config.toml
num_hidden_layers = 10
hidden_size = 224
n_experts = 128
experts_per_token = 4
d_expert = 64
d_shared_expert = 0
hidden_act = "swiglu"
moe_layers = [0, 1, 2, 3, 4, 5, 6, 7, 8, 9]
router_score = "softmax"
normalize_top_k = true
routed_scale = 1.0
balance_loss = 0.000258
balance_bias = true
init_std_router = 0.0281
lr_router = 0.000241
vocab_size = 4096
norm = "rmsnorm"
norm_eps = 1e-05
tie_word_embeddings = false
optimizer = "soap_variant"
learning_rate = 0.00554
beta1 = 0.95
beta2 = 0.95
batch_tokens = 65536
max_seq_len = 512
train_tokens = 367700000
max_steps = 5611
dataset = "wikipedia_en"
Below are experts of layer 4 (counted from 0) of a mixture-of-experts language model. Rows are named gate (a neuron's input weights, with its number), up (a neuron's input weights, with its number) and show model dimensions 0-111. Each number is 500 + 40 x the weight over its row's rms, rounded and kept within 0 to 999. Numbers have three digits each.
Before each expert's rows: a language model's description of what the expert responds to. This comes from a sample of Wikipedia text that the model never trained on.

# expert 10
It responds to: Acronym and name endings. Final capital letters or word pieces closing acronyms and proper names in infoboxes and tables, e.g. IUPAC, GMT, NUTS, ThorSport Racing.
gate0:519523560505503507498446552541518459471480533465448557471524536516491473479495533461489542565518474473476522546511456519523501458568535505522448553520546413496497501479494532504521474545518548483490495524528525478572482506528532569465468472468583397421583504463459476460509477533529554480520476472507511463503469441474464540540458549521
up0:515529494486504516481494570491436544409557457484430499497527530482474500460553491442532496580492440432524466492537551493549466481526492515555542464522500450454476530501451516574527529499592482532468561460485501523464477436521574502524512532508516454465511540556447484450489467486533530488480435514537526454509464505467539635517443508477
gate1:477481524463548547446577522453499512516561529453445487484497479552518464476511537436503483506539416453478495474520501544509502542490478514498551474440495451458522469497470535574454622541459497426484575569458514543525520463544473539503567462508497491473456518384553488537556444422490474485544580446439465485453511535481497516507469494496
up1:505465440576480428504464380507489528442485496499514536532478476409516503540543469496522523437449502538464520493448464473520488471425520529460466526566527561533527545469497405501517462422500482577507426472511512482464496482459513536404453577494540515538449526569480570509450562499492483568457494527558511515524550448492527545528556512478
gate2:520518433494466503536429547518494461429494460472450503488482460525447568511451489517470549492511474510462414466496532470485533560469477492525526489624550492501437537525534430544554522516488508461472525528515519522479531513454538432455517559510443511428496453516521507487501531533489477541394480472477428485476457485438530507506535480498
up2:458458407552465520484589485510505473482500476405511501569635506448500498517522562505534492555493465442558539547506381456611520487480516522536496501509473471553472522509443514470490511498475473488476442477455456499506476490505477509487482473505489536393506494495567440512493454569508491421499522523535469533520496548518465492530519486517
gate3:463513472489496531519519414507547464412522548575482517466517503517449547476511459527466562486507489491517485520427523562468445560518503547487533465451497483510496537476473462418504478568492477480484483491501508581489479454413541439487477489550445537515425481462536511547488404521508600498444511547479487487491382464514518515524497500475
up3:514484570472512529461473546514419502464454423516520481525464504516496542523472546501507491483547518509522468455499486551513480524497493415464481496468518571560480519582562501538513527515507505538462549548502492425504520539514421520514558579468571498514540498496489471531467548471457475469481525446472549523549492555455478527424516498545
gate4:474495562545559481503510470525477547519441604483494504565410477441521548535445423566527487418538492523454478517562532489502538463533540504583524501542547532473429535514494462496470568543476476422414487510521446503498457503524511567438462530532543468503541476512557473473487495462502499521469446483490515485477426432597490530489505499483
up4:473491536581519497490532466481527588555471546482490515550435481447544530519477455585507514482544486494488456530515532470506492484576554495564529484531514461453442526528520471467447518519522441419418526527537488536564496551505482560473415501564561452485519484554497469470472477478527486530508463488458472497480483456593494551471489513523
gate5:424483473480530460462467472454554521502529544513487469576467519537475544513523526455518514411482468482543497505471564550483483469495444532472536460462521592503534533439527487449471473498457458464521532538530548551504486490453449554498410528392552451474544421456500531492532442525458541472462477528510523595460581508479543509497474478519
up5:528460453446505560471459521521515456473517514448508556522421516474512477538484488495529496460569488485567485451505584606514476552479481550500541498455489565536611456402517408521439471584533437468496511488549534558528518508519527539462449484531489527514503468481558533550554436516508555462501574487455511565472553509513528533442502451567
gate6:568543503556435538517490525522501521508472489499495565565508459534512544450503462423496532347507503477484475518446502504475486481622500562462539517463470477459431479472490481540485512537515557552475590522516514554559457540516487464490520479489549501579577493486488492517553539513510453473477537464484496455484443492576461471487467488501
up6:483488467501528485482456530393439538467456443488539517407459522483516440436461532545524477445544476446431520469438476499506560546505451480540447546575517535507505461510529495560521464544497446469504461486483510479536557484541453521496459517511496558460450539496487505508535413474493508542495448474465457500436469540528486486560577517492
gate7:479572470502505466544505454407404493535457496488508533544503468539533455459451424541538578536544535526526558469517491582490455553519446486549424479466512537498531482488551463480515497532508461492488478507564467536518600444485529496526446561509513521448426495503522441488492486460530458587548537486486421527444453482551557575464466484443
up7:508553527475485478518482543567553517463541488505469536497408504504530431539519445562511519543494515517563476523419536572503498525496467507454444590500477483448540621509549484532506460457424471464491462581497522515576489508421532454551561541529508492472486472500484535494475505501489433596541520557483507434485460493494529485557426457518
gate8:542568560535474515475490559553524375491472465550484528495470536533449514551505499523496504451509540500520505570561512516505443431489480558480448483541452521487454560456448514464545502467516539494461610478438383530455560519446524542511502455505497504555563441485492536434530454436545520546495530547493507429469566482447453490514510467396
up8:470462499473560476540576471451527497521489564459426469514533486444508499440516518485507559547442466537479515526494517524463509513470549495572515463431480440525563467530531468451577483547498542505516474551591554458541503474555521534493543436505522452529457491493445461537459551487508473499547477548448444470550545555505466600520479481518

# expert 34
It responds to: Capital-letter codes. Capital letters inside country codes, football positions and abbreviations in sports results and tables, e.g. CHE, CMR, MF, FW, DF.
gate0:493446473542503459425519519526421527485492456451473452518538474483439474496509478504481537575546450484491509522503571453472441532543488461448431500551494519476496510571468474495554510454480512483554530492530504517514435474483613512478451511569461448561497527491551408527519525483560553442461515484503440497523477469498537487460482466443
up0:474424495512470495366517514508443526470465452492466483471557478512377484512487440503535516528522456482512529549521568492416501525485557451462461481545508482493508465507436492541554510430465509502550539513552437485510499492490559527534454567620474450524497486465561443531567537533576519417458498468500465497502510511466480533480517467442
gate1:527379474495422476500487538491628445460473524538398561433404544500509542530582488482496507499549560469519468529492489508534460483529510525516543504489530475477499543520567495471531478543528477489494546479511467536496472483474445523434471529472488460488503456500489493557464484455504436478527489505480525566509453555425438489437432513524
up1:515512516515499535493552573516493474437493437500559421447559465481464525529583514530521491505472493460474560504539485527447556501503404436487488476540424503511558507486452444567496518496484550510493452498516551471468540559473527470463544459525517542620593493440545504505563485539456518450464549479471419517440554406559512484494476460492
gate2:383470444484541472563481479480540498495466567433510541512543476486531516496460545511498514567562507431591523533491557549563553513484529557457492425513580498414528552461527467461526530519488505574486537492515457502558504526530425485539516541482459484485491538477479417485486543526562474495512466517503438484457520487423499515484484497474
up2:523539503505490542427519521559511553526506494552520505449507469463505507584503534441459461526512619550488506486502480482494477554549457498548505502415420563516424477463519561504491415532490518492479573520523466528509466471519538468461452560528502501558537462485479528519529499509496465478512556555442556446488453492527495535510529501555
gate3:588492422473517475449474536475533495496463482568494479473518495488512509544432543499446516498443409540409491542515507571474515479438467517482464510476542505543554470507473586530503458462564472535518502488540424478517442508465464526488521516547531408594475551517497488482501564524528475519443487560507550572564465541484542550481436508528
up3:585484485433503489514415527408509453445461421497455529490503517455473526534434554495443564462422441516450524484434539509481481457489445578490499486488508482505499452457503526507507501514554513495507471490545475507511437494471466485550508440514558436516502580516545492504474561498475536495474489525521545589527497530435506568501446577522
gate4:540541487458468460541481531549516444418494531469601490434524550453506493406518460495488514508550506449556560529559545511494459512505513534461476562478566502477492490461528495462532545580445504466440518499521488533519441518466509534503532518507473434533438533467504483480499513487514479616452478568482458441495482541499483581462499563418
up4:489466513535513549501454476510461554423492485522460523438459473508466491584535493477487505490423503476468470485494445497521510504445425536513494444506478503484505480502471472501544472438490555474522484545531566456528497485474490463512586526483513540460541498457530504419467538519487526473509508445470513496569518503601535396530508449484
gate5:469491508446517433523498514480485504609484501515491521437518471459480494473548533462499478475443483570523504520573488520515465483415471522493454583460469447483465546488468453450448471446494461517428474478544518474537472570464476439513474467479534529537499479510513487404517567460451490388444491443511493496446466520457547544514498519522
up5:531517501388585406512547458485499540612467498518552523430508511480482533453484553494522502457433530582521527531540505444509477510453461539455460480478451447427438532507485490503482446432536521537477491477559493472555513534452509481525452470498531457584462494522481455440477512466422518475533514501521526504458449548520487520480528466480
gate6:585515515456480500461485530492503568565522554489463558449431611469510540462515488507506483542458432563533510540549479529522487479549509535464490517514480482469462532516453452508538526510487515494430495446510478471517503541536476529498560474473506440486546534453499482487516467491596452523462491506450478561628521512493487537535517538499
up6:497489481497577474558524539420519476470508500507480497560508448539486574518497521516445532517527538442580480436504521405546476475485544552478532586515511432475507452506541538447512554475495473560515479486452436473553520551470569455566458447573516483558514454542511425426512463534491494532501575438478567422484525534421468523510493512525
gate7:455581532594504474468478482395458508550455492457472562490433530476534510504506475502471597451532498524513425492533521533524541472486444476437474516444505528481504527503520451464515570456545417448466465575516442492529518478468512563517465453479551463523523508504471518534478523487481489632445494512512432495516475533508493554472434412469
up7:545472426439493509555483546573523439414549508514509532516572491539451548482513495489506382528511475546429550465437494447559489503499521455548466481521506479476439493572466520465496473561430454543528560465459605522533448474549556518487498492500412550440494487502502423468457499486581544455473536472494544499488556472500463478513535503492
gate8:499487417593429465564505461443580510531563466538447526485539484497449479444503520519530558495518493511512534515499455445485499504481457518499455536506502521500550465549563500518506576502413503525481505523520479486519469560463489523459501529491527479476511565450502530471521549557525495474447507563478559538561410504569441546549451508527
up8:535447568418505533493489520458412528454561533526475499486450561458538527564477486448416455505520526499516494491443562558491509503583535476560526465547512491536477555531460544472476491426604487502527535475467501542463470448503434566482477446470505514493539465553440480548574531489491495470493467413491472490487576491492541497503522493478

# expert 48
It responds to: Digits and odd word pieces. Number fragments in tables and coordinates, plus stray mid-word pieces, such as F-G%, 2.84°E, Att-orn-ey, 20-23.
gate0:454520546499416503525495513468473532535425507487482414471552604500501422427539493531476580524520464598570446521521497514510475453511472481524418457482505452502442519477577473537532406458545505534487460481520504466485550544452528565501544520557449483535438454484529494499549507512565541504561518510473484470551480510530471539479508444474
up0:433479504480539479469461452456549504465543549449522543460424477471404564524517523479450467453481560472499519490504497478424494536531486543547522538573522563506517473519564530435511562477408463498469521531431462495483510489525523577562515528466519541519519538573555550500572483507501489475498464538513510531515494469480539547460539509490
gate1:476537468441564519459454467427453436486514518528516574507396527457476408412566483475474478514499498492524529593524472545490430540484484471534507446572478424461512504566496481501598417489558460449531462529529462555513497468501517445514471566554477477525432477534461451544546460478509529474489464510457516568456493439448519533518475461491
up1:487534508542519537551489470485463522510544491462525551491471507509507491445568462476470526514444479497494420527471445537525479495481508513547521499527549451491491510538529459463509567506486505505529411433588475555511481480550473544512481512559437499493388461544417497417487443491519520527531468536457388525539551545486481561534514556524
gate2:455494528567504505484469614544483475518448477448487525455543503436510512508446557552510519440486503511547482528421490474461504406483444480530476511530498513519504508490525436499529464485579543547478500515454433540467512467458519463464524462465566498466454553442442470492437487509485571597489459498519472447522489521438528506461423471439
up2:525506547513544473500454490523559465537452518542465531502469539450535465522455513507454496510509512543545454545479478476482469469540528493453472516484440503532566439479519447485664440472517527508463494522491478526417485513477519530499517507485523539453438518472454469487535429473510591599553559483539543478494511515492487505545458497488
gate3:441519424518489465488559497547514570549546473488511479453465550550543474540520451479448506556512468502544542522458489493452500478473454582553433439582493456518496563564476494491493463443609464493540446438523528563565448513545565472528500528516503497432467489522424465440485469540515492465563448503452485503460551444533497509498479538521
up3:432535461484503493496520489502486553550547433533472497447499512557528450541466467503451494528531463495480553482464461518445469471467478573499390431576497484509496514562515535559515451450587503495501426467474506573546463526504545516483512523493514520460462501518461437490465454531554492463561416533425505501491483471566489490507471514495
gate4:453469455465483512489482499449398549528513509458559547494597523551518576457415552519567589513429471420538568547508497457450467488476577583558458559488436520582522594509478512430553517510529497523521525491499474568527488430506542415512544521408462475463522519524494513477497541473488535496522495550467572533522552508509470545480533486507
up4:521524503512516510503529552539546449510459414535451398476453458410464460504476443468445482479561538460515516461512503515579471574478467443501570499474486470451466455483547429570470481492444475437477494552495517491434569525521541505528479500487535509486505483511489479466491484504596512554570559466551449510468486476458537473464392534544
gate5:534532440440503568482503477551529446513510489435504473464530548568516486510513500505540597443555614466498350474522457491532501473539480571464564506508433449481475533463485534472530507524495496551486530607470528556484494489512515419423503507505519520513514487533538579486545526475513492528436554520497533568507539501494503556538494532421
up5:544503485505501452587520583520507532524486492522480428541512473470444480470533464484501509492552502475498608463532482488541539507506502454447495466496525491514564539601556448538532438542452421464491484418552550492434554520427464535490551482491506445499424577480438499493470515465540456463570481477410503461565515494455459474444443443559
gate6:510512487495443634518445544514497533464545461534427557528459535587462480568528524496473487568476503415549451524495556420474506473517526531479503453507482564445465528465500537449448536532465398510475550543466587474452490556491465479429441535500472531469552549551537514436548537487576466498501458492536451480523509508501580532438525488451
up6:495551489467465455509552490478474452549451522541544541524499511451523532433491529490532512408446548590488481494516482530505543436444490470471591547597513485488478489485481463523513524454493546466527498470584390504568608480549515495547489491451510493518438495491478528475473504556492517524471529536539433526508502557539430532545513471549
gate7:556441573507518468465507536458456426516491474395583530466453553470510521456524477488460504541490517452557463499461479522497465505404506538491504471539492502510501460479556455478611533558482569471446460531497457475492459494525557557429483442575483509495510404491539511475476539503496474449491535465487557475480505436485446458518429504481
up7:434516406491557492456533459510533520511535502567536439553528509481544527559490501582507536483507465530369496528531480487467567516558496496475474527529507522516501551510397535503442492517514454552529513436532483481502550472500459479562518573538471504525514589467475481481486492518441485529519482512468471512451486536494521517454538513449
gate8:497485484502489544479398530497495566510543453524479528496548471484511542518527542565514516490456450515528549458433501528501461421481537568457510385473577452455525538504529547471535568493528464532458515549510437511617518528477488601527447533504544520499444490470509464511492551542548463483474567513490543466559469373521465439462547457481
up8:507517558407580464474479478517552506536502488540508467469501557439476520505494504479524505508505555479505479540484475487492534408505473494505488604510501479533468551375540508552464500511521516562543534417478508545512532508516558381450492496473517479542557504413455447556488573464464450483472442533529509458399521559512546502530489496575